Weights of a small mixture-of-experts language model, trained from scratch on English Wikipedia: vocabulary 2048, 7612 steps.
Below are experts of layer 5 (counted from 0) of a mixture-of-experts language model. Rows are named router (the router's row for the expert), up (a neuron's input weights, with its number), down (a neuron's output weights, with its number) and show model dimensions 0-127. Each number is 128 + 32 x the weight over its row's rms, rounded and kept within 0 to 255.
Before each expert's rows: "raises" lists some tokens whose logits its average output raises strongly, later layers aside; "mostly gets" lists some tokens that are sent to it at least half of the time. This comes from a sample of Wikipedia text that the model never trained on.

# expert 35
raises: "===", "In", "|", "On", "Ch", "​"
mostly gets: " 19", " 18", "|", " (19", " 17", "°"
router [136 178  69  78  88 143 101  47 142 166  98 118 119 128 132 125 156 150 100 131 124  87  75  95 161 136 197 153  99 131 145  82 109 136 152  85 133 157 198 149 118 110 145 134 145 112 131 104 125 126  86 117 159  75 104 115  63  98 185 118 106 132 104 140 126 196 160 117 126  95 129 111 140 142 150 108 110 173  90 119 163 151 125 168 111 103 173 142 139 119 133  86 120 110 183 130 148  59 136 134 150  45  64 101 134 183 110 139 117 173 154  85  97 198 109 130 115 169  80 108 118 156 128  91  87 121 124 167]
up2 [116 133 137  53 113  98 135  90 162 158 191 144  97 164  91  55 124 107 138 102 121  97 103 126 145 102 153 158 116 127 165 133 116 177 102 125 108 142 176 114 163 120  85 119 133 114 164 196 108 120 154 116  76 124 148 132 109  41 171 127 140  87 140 118 150 142 131 134  33 113 151 110 115 179 131 103  63 137 141  74 115 126 159 100 186  99 113 114 122 127 115 139  83 114 125  58  87 163  99 141 157 127 128 178 130 108 134 108 137 210 161 124  64 115 119 156 111 102 129  56 119 154 164  77 117 109 104 129]
down2 [119 122 115 211 118  99  67 166 195 111 141 136  95 109 137 128 160 120 164  81 145 119 167 207 103 143  96 119 134 122 100  97 102 108 146 122  77  69 108 127 186 154  83 101 107 174 170 121  93 128 200 101 127 145 112  67 168 149  90 122 123 106  97 121 129 139 143 138 162 156 176 126  89 138  74 134  65 131 212 136 118 131 107 131 114 107 117  92 144 154 148 176 102 145  85 157 116 156 140 155 145 196 157 177 130 109 134 137 206 141 112 146 136 183 146 130 132 111 115 155 184 133 116 144 113 137 165 171]
up3 [150 120 174 101 108 111 172 118  90 151 162 163 145 182 101 112 134 149 158 134  99 136 173 142 152 174 158 135 133  95 113 152 120  89 147 105  81 137 113 161  76 182 134 122  98 103 147 171 181 136 137 121 103  96 127 118 165 114 139 167 164 134 130 147 132 101 115 177 123 107 139  78 176 173 126  65  55  90 104  61  80 157 110 169 160 120 158 110 172  81 140 133  68  79 114 133 109 135  79 143 117 148 141 155 157  79  49 123  91 109 121 119 134 153 177 102 122 163 202 112 105 176 183 129 132 182  99 108]
down3 [135 158 142 127 148 107  44 126 229 161 151 122  64 160 175  66 162 134 134 103 103 128 197 139 153 128 128 107 152 110 141  66  81 152 105 103  99 117 123 170 129 154  27 148  98 134 123 139 147 127 140  57 115 100 123 102  83 109 111 115 159 116 150  96 108 126 170 190 147 122 165 109 152 178 126 140  86 125 138 174 175 163 126 117 112 109  85 146 155 134  95 170 140  94 166 101 135 120  85 178 108 182 104 139 153 129  92 106 121 144 137 140 162 162 118 119 173  97 168 187 159 103 120 157 129 157 115 118]
up4 [151 136 163 156 103 138 106 146  71 182 129 178 110 162 125 131 125 104 164 147  90 126 161 155 182 140 140 126 125 120  98 156 120 204 189 136 112 199 119 124 116  62 118 119 141 109 161 139 108 178 139 139 131 207 133  77 141 149 186 154 117 114 204 106 103 133  62  63  45 117 124 123  91 159 134  92 131 163 145 130  78 111 101  72 169 116 175 123  83 104 124 133 126 128 110  91  94 146 125 146 123 136 108 142 162  74 166 123 126 141  83 179 138 107 185 111 115 137 133  88 119 144  91 114 161  86  93 144]
down4 [116 134 177 144 193  99 114  92 142 162 132 107 101 134 192 150 102 122 106 151 148 108 143 147  74 107 125 151 161 119  98 134  95 142 100 132 146 129  98 106 164 125 122 135 103 108 158  90 134 205 223 114  93 175 103 117 101 175 128  78 104  91 141  80 100 103  93 137  99  96  82 116 129 139 135 164 184  85 153 149 137 109  95  90 147  74  91 112 177 135 136  79 123 142 108  77 143 109  76 170 149 122 210 144 132  87 148  90 134 129 108 181 172 144 207 128 161 107 122 125 151  90 118  92 174 156 106  91]
up5 [133 142 131  59 129 103 140 123 146 104 113 109 127 154 100  53 132  76 141 184 123 131 189 102 157 113 121  93 129  35 176 128  88 103 125 123 124 181 148 166 128  98  87 168 121 124 133 135  99 139  82 112  85 101 128 149 179 165 151 171 104  89 152 120 158 142  49 112 134 151  81 154 154 175 166  82 129 102  96  97 149 165 177 133 150  98 143 125 119 154 127 100 122 130  97 115 130 112  95 202 134 156 102 126  69 143  78 142 216 104 105 165 178 141 113 157 124  73 157 145  99 148  89 136 134 109 129  92]
down5 [121  92 134 106 124 153 101 167 182 107 125  72 147 104 121  93 102 126 167  98 120 119 125 123 137 197 117 119 104 159 120 110  83 133 115 115 108 135  97 185 160 131 136 155 185  98 157 162 132 113 121  98 141 152 192  67  94 169 152 148 127 150 125 102 111 180  91 125 158 113 160 143 117 202 138 112  88  95 112  39 105 100 127 124 143 147 119 219 100 159 114 195 155 184 103 126  97 140 128 118 174  86  85 123 115 141 157 126 121 169 167 136 172 136 160 144 137 116 173 191 169 126 119  58  85 113  87  89]
up6 [ 92 103 101 197 136 161 101  72 121 141 193 158 149 159 144 133 155  50 134 107  81 103  87 104  76 157 141 128 141 126 143  77 105 114 103 134 105 168  97 109  76 119 133 140 158 141 114  83 105 204 116  80 113 160 149 114  68 150 117 111 132 143 159 104 141 106  65 150 125 154  85 136 104 124 139 100  86  70 158 114 183  65 109 139 166 123 143 133 109  51  87 171 108 137 120 149 176 141 116 158 130 142 152 117 114 151 106 130 204 148  91 141 131  79 122 139  95 113 159  59 140 124 101  69 103 110 154 130]
down6 [116 168 172 119 208 157 161  92 119 100 124  88 138  68  99 123  97 141  52 140  95  88 171  90 148 150 166 132  80 119 179  88 142 118 146 157 108 150 136 118 152 107 168 174 139 106 125 125  90 131 143 132 123 148 192 117 128 164 138 168 153  98 154 123 141 127 128 104  56  44 200 166 184 132 122  74 117 203 125 127 145 108 150  88  98 157 126 164 105  85 106 111 125  81 115 148 136 112 106 133 195 100 106 126 102 140 144 146 105  75  94 120 150  69 103 135 104 135 126 128 139  91  85 133  79 168  97 129]
up7 [136 133 155 160 153 114  90 140  97 112  91 148 184 100 105 135 152 108 151 139 152  64  91 160 135 143 162 134 120 147 117 134 130 204 132 139 166 198 160 154  93 126  57 109 182  63  98 115 111 136 157  73 170 180 180 163 102 116 233 163 154  96 144 132 131 110 130 127 121 116 131 116 102 119  75 118 138 142 155 142 155 140 101 122 157  67 167 147  87 165 110 144 164 163 145 137 109 142 129 143 110 179 111 101 124 138  74 118  76 163  77  94  51  95 129 153  97 101 149 120 135 155  95 177 113 102  95 104]
down7 [134 122 205 160 111 117 148 107 141  94 198 106  66  85 130 110 159 172  87 115 163 112 135 141  77  98 120  74 133 139 102 118 135 160  94 156 176  93 145 117 188 109 125  88 190 121 137 138 102 133 158 109 136 121 177 115 125 146 126 109 190 110 109 141 162 103 142  78 232 133 166 158  53 103  86 157 131 107 144 158 121 138 158 146 166 153 102 117 146 104 125 138 119 156  93 140 106  83 191 146 121 211 111  65 120  96 106  76 140 109 157 166 135 136 170 148 127 139 123 147 117 126 146 101 161  75 125 153]

# expert 5
raises: "other", "ers", "ity", "ification", "ency"
mostly gets: "ph", " New", " John", "han", " South", "ill"
router [119 116 177 120  63 138  89 149 168 196 102 127 109 144  75 168 129 111 114 189  91 132 156 143 146  78 142 121  98 150  80 101 106 185 106 104 198  37 108 121 196 100 138 189  81  92 138 121 108  82 111  91 122 107 145 147  73 167 109 165 124 120 128 127 128 150 169 147 115 136 108 141 140 148 156 133 124 118 110  98  96 141 159 109 150 171  75 114  99 104 113 161 217 159  94 144 139 132  87 117  91 126 150 112 136 130 138 147 102  72 146 152 110 101 119 158 186  66 159 142 153 175  92 162 111 122 144 102]
up9 [170 130 130 144 187 129 123 160 114 138 139 151  41  97  97 106 199 188 177 176  88 121 148 136 124 115  84 146 129  94  79 141 122 177 123 129  97 150 157 132 116  75  65  97 115 108  90 157 132 169 119 121 155 152 128 159 132  79 117 142  99 163  88 107 152  96  65 117 144 159 108 107 157 149  98  81 138 144 130 136 112  74 146 150 154 159  69 115 101  93  96 132 143 138 138 135 147 136 177 151  93 167 136 152 120 119 131 146 124 170 222  80 137 104 176 148 164 189 154 157 108  72 122 104 117  82  87  82]
down9 [112 179 126 145 194 186 146 118 119 102 161 159 133 102 157 126 146 135 123 154  97 112 170 179 108 141 140 181 112 137  67 135 144  97 112 136 112 129  92 159 128 156 140 167  58 112 143 136  83 144 153 181 112 124 165 211 206 147 120 152 164 152 162  87 167 166 119 150 124 127 135 142 118 188 102 148 138  75  97 173 133 124 107  94  79 117 123 129  43 128 145 144 168  80 120 114 127  81 126  89 108 114 144 127 148 159  61  86 155  83 115  95 136 102 124 109 118 163 196 128  83 102 180 149  86 168 122 123]
up10 [117 132  93  24 176 139 131 127 142 106 147 124 170 165 166 126 100 136  95 124 165 166 124 136 135  93 179 133 109 125 132  94 175 191  90 132 147 147  71 105 132 125 106 136 146  84 108  89 114 125 142 143 110 133 138 156 103 106  81 152 125 174 177 166 161 140 178 161 123 172 147  95 156 142 148 112 176 123 102 193 109 173 142 105 154 192 149 132 116  67 117 142  57 161  81 146 145 113 133 152 134 191 219 145  93 111 145 145 178 143 134 116  96  63 117 105 124 110  73 118 111 181 111 122 133 142 162 157]
down10 [143 176 154  69 103 144 205 128 124 123 111 130 164 127 129 129  69  76 108 159  76 136 142 219 130  94 143 166  84 140 109 119 184 147 135 111 108 174  98  48 104  97 118 109 101  99 147  83 180 137 131 115 135  96 106 102 138 126  76  89 151 176 135  69 152 177  89 127 113 129 140  88 122 133 167 105 104 140 113 172 112 157  82 120 111 134 183 152 180 148  87 104 108  99  68 105 159 113 168 116 126 105 145  90  93 144 173 152 181 127 134 122  82 124 100 113 130 184 143  57 115 122 120 159  92 138 133 151]
up11 [ 71 131 147  66 180 134 105 103 133 112 159 151 180 133 142 128 124 116 105 126  89 130  98 142 178 171 185 114 168  39 164 177 142 119 196 131 151 155 161 105 172 118 121 105 119 133 156 162  56  75 132 103 172 115  89 131 173 119  95  95 152 100 140 172 107  75 146 110 130 113 137 131 130 103 141 140 131 156  90  59 127 161 103 119 199 103  98 193 131 110 174 147 156 100 173 117 155  90  90 163 136 101 132 100 118  96 158  83 127  87 189 161 120 120  96 143 154 104 114 153 166 128 168 116  77 110 150 142]
down11 [107 108 167 122 177 170 143  91 129 149 102 129 132  99 150 144  97  94 170 158 178 127  88  72 120 159 163 146  73  83 129 101 156 188 107 108 102 128 174 138  96 193  93 124 109 134 105  92 103 120 118 104 159 188 147 122 143  83 136  98  65 106 146 165 118 107  89 105 113 128  88 143 124 166 143 115 177 112 198 143 113 156 166 122 179  54 152 104 154  75 113  72 110  81 108 126  91 134 159 170 110 140 121 158 139 137 149 135 183 167 143 110  86 128 148 133  99 183 136  54 142 148 127  72 106  96 156  77]
up12 [146 151 157  88 107 113 114 196 121 164 154 151  87  91 182 166  99 132 105  92  91 118 134 132 141 129 101 139 164 113 138 106 148 129 129  82 168 104 110 164 122 126  69 155 100 129 129 152 195  93 172  74 138 154 150 148  26  80 146  44 151  84 123  88 158 110 187 153 137 144 105 104 164 148 137 106  56 141 143 110 152 124 127 124 161  69 114 113  76 111  85 108 139 169 151 168  73 132 123  96 115 126 135 128 126 151 130 106 101 129 143 170 155 187 153 116 147  83 166  54 150 117 132 171 153 149  94 120]
down12 [191 105 178 133 107 173  98 155 125 110 144 115 155 123 141  79 137  93 136 135 153 136 166  69 152 164  97  97 110 147 156 136 120 150 162 131 104  81 104  87 130 120 123 126 204  88 115 145 165 106 128 162 133  80 149  67 193 136  67 115 110 179 137 148 119 117  84 140  99 123 124 135  89 102  67 162 206 114 176  98 200 105 113 119 110 167 137  90 132 133 164 145 176  69  83 124 199 171 127 145  95 136 135 121  91 165 150 128  98 116  95 128 157 125 141  55  98 139 146 160 116  98 134 113  77  84  99 140]
up13 [109 177 115 131 150 160 148  57 153  69 142  83  95 162 108 134 158 115 164 155  76  91 104 110 119 139 123 149 140 109 146  81 121 142 158 220 161 135 162  90 107 137 150 138 149 135  81  46  96 141 182 149 197 137  98 138 145  98 167 112 132 119 141 116  99 152 139 162 149 158 106  85 128 156 111 112 129 115 184 121 144 111  91 101 119 111  88 152  73  96 173 213 127  95 179  76 175 156 134 151 162 134 176 149 140 159 158 127 128 141 133 132  84 107  95 160 123 125 167  55 139 166  88 114 128 172 137 107]
down13 [108 111 170 176 149  72 163 159 133 173 117 143 163 104 159 104 122  91 115  93 155 182  93 181 140 214 142 113  78 127  76 160 107 112 150 167  78 147 148 122 100 193 118 139 111 163 125 170 108 103 122  98 117 139 204 106 211 134 121 178 148 124 107  92 130 157 106 121 106 128 106  88 135 189 100 182 132 108 151 111 201 103  70 152 105  90  99 101 149 104 152 163 153 140 160 133 158 108 108 135 124 166 140  98 142 115 171 120 107 108 102 156 156 184 162 145  78 142  67 121 138 122 114 100 159 132  83 132]
up14 [125 155  73  96 111 115 131 164 132  94 107 159 145 177 124 168 127  47 120 146 117 128 146 106 168  98 127 136 183 120 156 175 123 181 128 150  73 163 153 136 116 110 108 172 130 104 158 129  88 151  93  72 146 180 155 189 136 162 181 132 118  77 169  98 164  84 120 165 177 174  85 134 156 201  93 154 146 181 170 106 164 145 163  73 131 133 138  82 108 121  98 118 126 112 143 137 104 211 114  72 123 124 156 118  66  92  75 128 147 121 145 144  89 132 140 165  99 121 130 152 127 190 103 131 107 155 147 135]
down14 [161 164  81 160 151 133 146 167 101 125 144 114 136 149  94 107 152 112 156 160 111  76 173 100 216 149 102 110  88  77 109  95 107  83 186  80 118 153 141  90 218 160  97 144 116 135 148  96 102  85  85 120 163 155 116 165 157 193  91 170 182 149  76 133 102 103 156 123 117 129 173 124 116 135 154 155 101 170  92  97 120 104 157 155 133 139 139  71 112 105 112 127 161 197 134 167 158 110 150 145 126  89  73 168 130  90  99 121 136 119 137 167 143 162 138 174 108 120 161 178 137 161 119 104  68 142  90 117]

# expert 4
raises: "self", "burg", " said"
mostly gets: " that", ")", " which", " who", "),", " It"
router [255 119 155 125 151 124 155 141 164 201 174  93 152 124  91 196 111  83 139 123 120 104 158 130 145 166 164 103 139 135 176 145 176 152 176 116 193 130  96  81 120 126 111 129 111  96  92 119 141 116 145  74 119  90 163 124 157 144  83 116  94 175 120 159  83  96 101 125  95  96 101 128 110 128  88 105 185 126 140 178  84 123 137 171 142 120 228  80 141 129 133 119 154  98 140 128 146 132 176 143 173 175 117 156 142 154 117  61 132 146 110 105 132 116 181 116 131 129 111 156 106 135  90 138 143 112 131 104]
up3 [124 106 111 107 119 134 159 133 151 134 122  98 154 135 117 141  91  40 139 178 168 118 150 136 111 186 142  96  98  92 157 154 117  88 134  86 146  80 133 118 110 123 109 161  79  93 151 189 152 143 168 102 140 116 148 142  91 139 115 104 147 119 145 104  90 145  87 140 121 105 124 125  73  67 143 125 123 115 117 116 121 164 119 154 176 127 169  85 111 113 146 191 113 143 187 189 123 162 161 164 146 103 122 173 133  86 149 103 199 102 166 139  94 118 110 187 102 103 103  42 106 130  29 134 141  51 142 140]
down3 [102 167  94 170 127 172 101  93 139 172 132 134 101 173  69 129 136 137 183  81 103 169 112  96  60 118  78 148 125 137 179 123 191 128 122  62 162 152  88 133 137  98 169 114  91 167  55 134 179 157 116 112 106 132  96 100 169 136  95 168 122 131  89 156 115 149 114 115 138 148 114 143 118 114  84 146 136 193 140 124 143 145  72  73 137 145  92 164 125 159 130 146 133  59 112  71 113 144 114 103 154 169  99 168 132 161 116 141  86 171 189 124 118 132  92 106 141  96  60 145 107  76 191 133 104 126 128 121]
up4 [165 139  81 121 131 166  94 137 148 131 165 137 193 165 126 158  90 101  99 148  45 105 133 120 125 191 106 159 146  57 155 108 136  87  89 138 131 201 106 124 132 156 110 132 155 156  92 131 139  91 180 125 181 141 100 168 149  68 110 114 135 122 130  74 124 148 165 171 223 103  87 136 148 144 122 128 136 126  90  33  92 131 125 146 137 185 142 132 133  66  72 129 134  97 148 104 158 142 147 160 159 138 126 132 103 139 165  99  98 138 108 156 165 136 119 108 108 135 190 156 144 166 152 115 111  91  77 110]
down4 [105 103 116 164 138 156 107 197 133 119 169 104 155  79 128 180 178  77 110 155  65 151 118 143 134 151 158 112 114 160 129 155 143  80  90 105 118 107 173 118  98 103 124 149 134 162  98 122 117  55  35 159  98 127 169 163 101 129 107 132 148 136  97  80 130 128  44 132 132 142 126 129 116  99 125 139 118 124 123 142 183 137  75 161  71 134 148 147 135 140  91 119 146 138 120 126 142  91  68  97 117 117 127  80 145 121  73 149 127 135 127 166 122 151 172 116 104  99  39  70  80 170 193 107 147 146  66 117]
up5 [133 113 146 130 143  96  69 147 164 111 146 134 103 111 124 150 150 170  77 165 107 135  68  91 172  93 143 173 133 115 190 131 131 161 100 125 158 121 191 106  90 144 121 111 101  98 115 171 109 146  93  58 171 113 127 150 119 168  68 119 130 116 169  70 132 101 129 204 168 115 134 116 181 134 128  68 160  85  69 110  59 121 164 112 157 106 140 138 102  92 124 104 123 127  95 102 157 113 160 178 145 108  90 137  77 156 189  62 131 149 107 181 131  92 113 133 152 195 138 114 145 147  95 138 123  91  82 128]
down5 [140 145 122  98  90 190 162 206  98 103 196 115 110 111 140 155 141 122  95 163 130 135 105 100 147 150 124 136 101  84  96 101 145  88 164 106 194 137 149 182 123 207 131 108 115 129 121 124 168  84 107 117 211 159  85 138 133 108 107  72  54 141 183 134 131 131 166 165  79 113 136 109 203 108 178 142 133 123 118 128 120 135  73  71 117 129 130 185 107 147 108  84 119 144 106 127  88 129 135 105  89 133 145 121 122 199 104 141 166 130 137 141 119  94 132 112 137 113 167  92 105 199 107 109 103 110 167  86]
up6 [ 91  99 118 115 116 130  94 180 211 137 124 155 120 145 138 128 114 115 157 143 153 159 136  94 128 129 128 187 158 167 133 119 190 173  74  48 144 112 115 114 148 112 138 196  97 111 123 185 101 121 174 115  81 100 180 158 135 128 104  92  78 175 131 134 153 128 160 183 107 162 143  83 206 128 115  64 133 138 175 106 104 132 117 111 129 143 203 118  25 119  99 183 149 106 139 136 138 154 129 159 128 119  75 167 134 129 161 141 159 142 109 165 131 115 150 122 120 111 172 160 131 150  99 176 145 104 108 145]
down6 [ 71 114 157 117 162 147 100 142 116 177 190 128 127  97 140 132 169 119 102 153 161 120 108 177 119 113  79  87 104 150 133 159 133 149 175 137 128 115 173 124 104 112 111  99 191 121  95 134  72  64  93 110 102 110 136 181 172 137  91  76 101 126 182  88 157 118 123  53  62  83 146  89 143 157 148 156 163 195 134 125 118  87 122  81 127 132 135 181 112 132 172  80  96  75 131 140  49  72 109 143 142 169 121 103 158 119 152 106 137  90  90 144 140 111 140 114 124  93 118  73 130 116 101 117  81 139 159  83]
up7 [142 161  76 128 157  69 108  51 126  77 207 117 113 106 177 137 182 137 106 137 126 133  71 132 151  97  88 186 142  84 147  95 139 150  98 137 110 143 134 122 132  91 126  99  88 126  89 147 131 199 107 134  99 101  83 155 132 161 150 156 122 215  97 117 168 131 112 102 132 122 124 110 160 109 106  88 138  97 136 140 106  92 107 177 137 132 126  77 108 143 114 115  79 173 129 141 132 114 119 146 177 171 164 138 162  97 123 102  71 121 180 129 112 156  62 141 107 180 139 110 195 126  70 122 130  81  66 113]
down7 [111 115 130 115 147 160  45 169 126 144 147  95  97 147 157  87 119 100 153 159 137 166  98 133 143 138  96 122 132 118  76  71 136 106 145 107 112  77 134 202 146 147 141 132  97 108 189 138  96 107 153  87 150 122 124 131 135 173 117 107 114  91 151  72 134 131 140 126  26 189  81 156  93 110 103 168 141 121 126 108 135 130 161 131 144 148  79 138 123 144 128 117 117 124 130 119  70  94  87 109 110 109 160 119 143 161 142 195 129 194  98 109  93 128 163  94  94 148  48  87 203 155 107 102 109 169 201 144]
up8 [119 180 123 136 177 135  83 122 134 137  99 139  94  96 146  95  90 131  91  66 145 198 118 120 122 144 125  95 121 163  85 118 116 112 162  79 143 131 144 163 137 129 134 128  72 132  98  84  14 148 121  84 100  73  91 146 102 158 116 108  87 142 121  95  70 114 116  93 141  78  77 144  68 134 132  98  94 155 143 138 115 124 150 168 150 130 104 111 165 165 120 132  87  60 147 155 124 154 139 175 146 134 126 131 108  92  70 205 158 140 140 165 215 124  93 174 102 126 157 145 149 136 113 128 161 130 163  97]
down8 [140 135 166  97  85  94 146  55 133 156 161 199 130  93 113 125 111 133  61 104 150 144 125 154 120  96 152 106 131 113  93 124 111 137 168 114 132 117 143  83 126 129  97 128 139 140 165  95 164 218 155 138 129 118 173  85 100 135 116  76 146 133 138 108 119 124 229 122 155 133 131 162 118 171 141  79 145 102  91 125  80 103  96 208  92 131 160  99 103 174  90  92 149  94 171 110 112  86  69  93 131 155 113 173 140  76 126 212 115 123 136 119 112 179 181 121 126 108 164 124 159 130 135  99 128  90  94 118]

# expert 30
raises: "ification", "ic", "ition", "ified"
mostly gets: "ist", ")", " Go", "ent", "fer", "et"
router [125  69 129 100 158 105 127 169 147 189 126 177  96 189 133  74  94  99 144 149 116 166  96  76 113 139 123 132 137 167 115 101 123  80  61 163 144  99 112  89 150  98 110 116 131 133 188 173 147 143  62 151  83 149 107 133  92 151  94 105 108 140 201 114 121 156  77 152 179 135 105 154 109 183 140 208 106 110 130  94 135 111 151 112 125 127 181 161  83  94 181 119 146 137 109  84 109  81 116  85  85 148 143 103 124 111 122  82 148 136 172 107  82  45 140 123 139  74 132 112 139 146 161 113 140 104 114 105]
up26 [103 149 124 130 141 106 127 141 115 156 163 123 123  93 113 133 115 141 104 159 147 129 136  54  58 168 153 142 129 116 153 105 142  93 133 129 140 176  94 115 109  62  68 189 145 155 112 132 169 111 180 127 132 161 197 122  88 175 159  80 192 174 155 167 129 164 105 146 192 129  78 125 120  95 130 111  67 109  94  94 114 115 156 178 152  94 159 149 102  94 116 158 130  83 165  84 157  97 122 135 130  88 132 218 103  87 133  66 117 166 142 106 164 130 142 131 147 125 163 106 106  93  54 122 127  94 152 102]
down26 [143 133 127 129 129  88 141  81 133 136  84 186  73 150  94 185 119 105 131 109 167 107 152 162 195  73 109 140  83  56 122 102 206 133 126 108 121 136 136 190  99 139  77 148 149  88 150 118 118  92 117 125 128 152  75 103 145  72 118 134 163 124 141 169 105  64 138 137  74 181 144  81 120 144 124 145 126 118 112 120 173 117 196 178 163 101 121 150  84 181 102 103 120 118 122 155 118 110 167  88 182 133 119 151 132 149 119 140 141 142 172 139  69  87  80  92 112 118  93 140 159 156  88 159 164 124 170  74]
up27 [ 98 125 103  51 137 145 127 103  84 122 105 160 141  79 104 138  75 149 129 123 122 180  94 112  82 126 180 144 181 105 124 143 124 121  78  79 165  99 112  93 154  91 145 114 118  82 164  64 106 150 123 106 198  63 170 133  87 121 133 120  74 158 145 129 153  95 127 121  96 161  89 127  84 148  73 147 132 201 152 107 130 199 131 144 161  95 131 131 102  70 110 116 131  80 110 180 126 152 160 103 121 189 105 123  97 104 139 163 147  73 172 125 153  91 116 156 152 103 133 132 120  72 142 135 129 115  59 139]
down27 [110 123 111 174 185  77 146 166 136 106 117  81 159 111 121 139 162 138 151 136 179 134 141 128 123 102  96 147 119 181 164 174 149 101 139 131  56 172 104  31 110 153 147 123  51 164 117 116 124 142 117 133 155 159 187 154 135 143 158 163  82 109  72 102 136 169 143 107 120 152 127 130 122 141  98 101 104 124 105 129  81  40 123 173 131 122 151 137 134 204 110 155 176 157 138 169 141 149 129 111  97 144 156 116 182  99  99  55 140 182  92 134 163 156 112  97  87 126 108 102  98 121 115 171 179 118 172 123]
up28 [126 165 124 120 164  75 128 152 101  82  92 140 100 164 170 165 159 105 143 113 165 151  77  90 113 130 137 195 133 106 136 111 148 115  76 121 111 178 166  74 166 119  77 180 187  94 166  97  93 118 116 149  70 145  98 147 190 144 130 147 154 126 181 135 144 135 114 149 131  94 107 164 134 155 141 135 139 171 138 130 143 164 112 180 141  89 142 117  77 111 121  83  59 163 124 127 136 128 119 138  46 102 121 140  89 157 160  98 102 136 146  93 107  70 140 155 116 153 115 145 113 155 106 140  91  69 152 233]
down28 [141 174 157  84  74  86 100 156 201 121  98 172 170 165  78 167 101 135 141 147 195  44  63 141 151 148  95 113  85  84 145 110 150 139 178 115 131 107 116 130 110 109 126  72 134 184 114 115 133 127 166 154  87 144 186 144 145 115 115  63  96 152  87 155 145 115 105 119 127  93 103 178  47 114  93 154 132  75 121 172 168 154 146 114 149 120 133 102 124  90 134 163  91 149 120 118 166 115 134 110 126  76 115  76 204 148 167 112 147 156 150 102 114 126 120 184 118 126 137 135 117  86 106 129 106 131 100 125]
up29 [ 84 119 123 141 128 105 154 109  88 134 175 114  72 144 128  63 179 179 156 112 151 196  99 114 112 110  45 147 176 122 116 108 167 157 138 113  97 177 132  86 157 174 107 178 156 119 176 193  92 158 143 110  71 121 146 159 117 143  91 112  93 138  99  71  96  98 100 146 176 181 122 134 153 140 175 119 134 117 121 129 135  90 154 159 144 108 161  89 105 110  81 133 145 169 159 186 126 123 121 171 185  99 144 162 114 133 127 112 148 161 105 138 135 110  83 139 129 140 128 126  85  84 154 126  32 132  73 135]
down29 [107 146 162 114  75 123 112 146  98 143 181  98 119 169 132 158 140 107 112 110 133 164 114 153  97 121  70  96 141 103  22 111 183 126 113 127 133 115 154 103 165 171 140 128  87 128 102 106  91 175 113 109 166 134 136 134  67 123 152 101 102 107 148 137 134 133  82 133  83 202 108  75 115 113  82 116 125 144 149 144 221 119 113 127  83 159 166 143 162 152 157 109 179 101 128  92  95 117 201 117 175 116  74 151  86 163 131 169 130 117 112 179 131 122 138  64 125  64  91  73 134 120 113 133 110 103 168 144]
up30 [108 140 111  94 116 128 155 157 129 173 107 115 111 145 148 137  76  62 109  79 142 161  98  77 102 179 112 139 143 173 169 197 182 134 137 140 141  58 112  86  60  54 109 131  21 154 188 137 104  70 138 139 141 133 158 119 135 150 116 144 113 158 137  59 196 107 195 136 148 126 150 111 124  92 150 123 111 142  65 138 158 129 111 107 144 122 130 101 160 138 145 191 147 139 145 127 154 133 110  98 149 134  67 109 124 121 175 109 145 173  73 144 142 107 160 160 104 107 153 139 146 131 156 149 106 125 116  97]
down30 [113 118 149 188 143 146 138 116 146  79 144  93 165 129 102 159  92 208 121 113 167 179 122 172 103 144 166  93 113 196 129 165  89  82 178 116 137 155  76 154 105 113 175 146  90 164 136 157 166 145 127 104 102 117 117  73 112 145 138 109 156 172  99 148  85 127 126 110 145 112  97 116 122 131  83 130 180 156 128 182 103 180  95 161 140 192 138 147 150 164  99 159 121 167  91 115 142 133 164  99 124 107 174 141 120 132  96 146  84  74  77  67 111 157 116  84  85  49 183 157 167 165 150 150 135 144 123 122]
up31 [159 152 149 117 156 137 164 113 127  74 152 127 135 177 218  95  91 122 132 152  87  82  95 167 112 130 124 155 148 129 125  91 128 135 162 139  54 117 163  74 122 114 112 176 195 131 119  94 166 141 131 164 132 143 178 120 119  41 104  81 129  96 159 122 131  89 134 132 101 139  55  99 126 122 138 100  94 143 110 155 157 130 159 150 165 142 163 105 108  93 122 121  99 151  82 109  59 102 117  77  58 107 160 165 120 199 124 140 149 130 140 181 114  81 135 178  69 155 110  95  97 150 118 121 140 149 165 100]
down31 [137 156  63 118  54 122 167 114 168 135  75 126 122 157 111 149  97 152 139 133 150 130  86 151 170  98 137 137 130 105 139  81 115 146 155 130 141  98 150 172 192 148 137  93 114  92 167 119 149 108 184  63  87 145 145 102 136 115  89 154 112 142 136 130 136  91 148  63 128 142 129 134 179 110 115 131 153 133 146 133 132 175 172 112  64 139  63 155 154 182 157 155 143 105 121 111 145 142 124 199  90 148 114 103 112  80 125 165 138  44  94 143  82 140 151 142 190 147  55 154 114 167 148 214 124 106 106 123]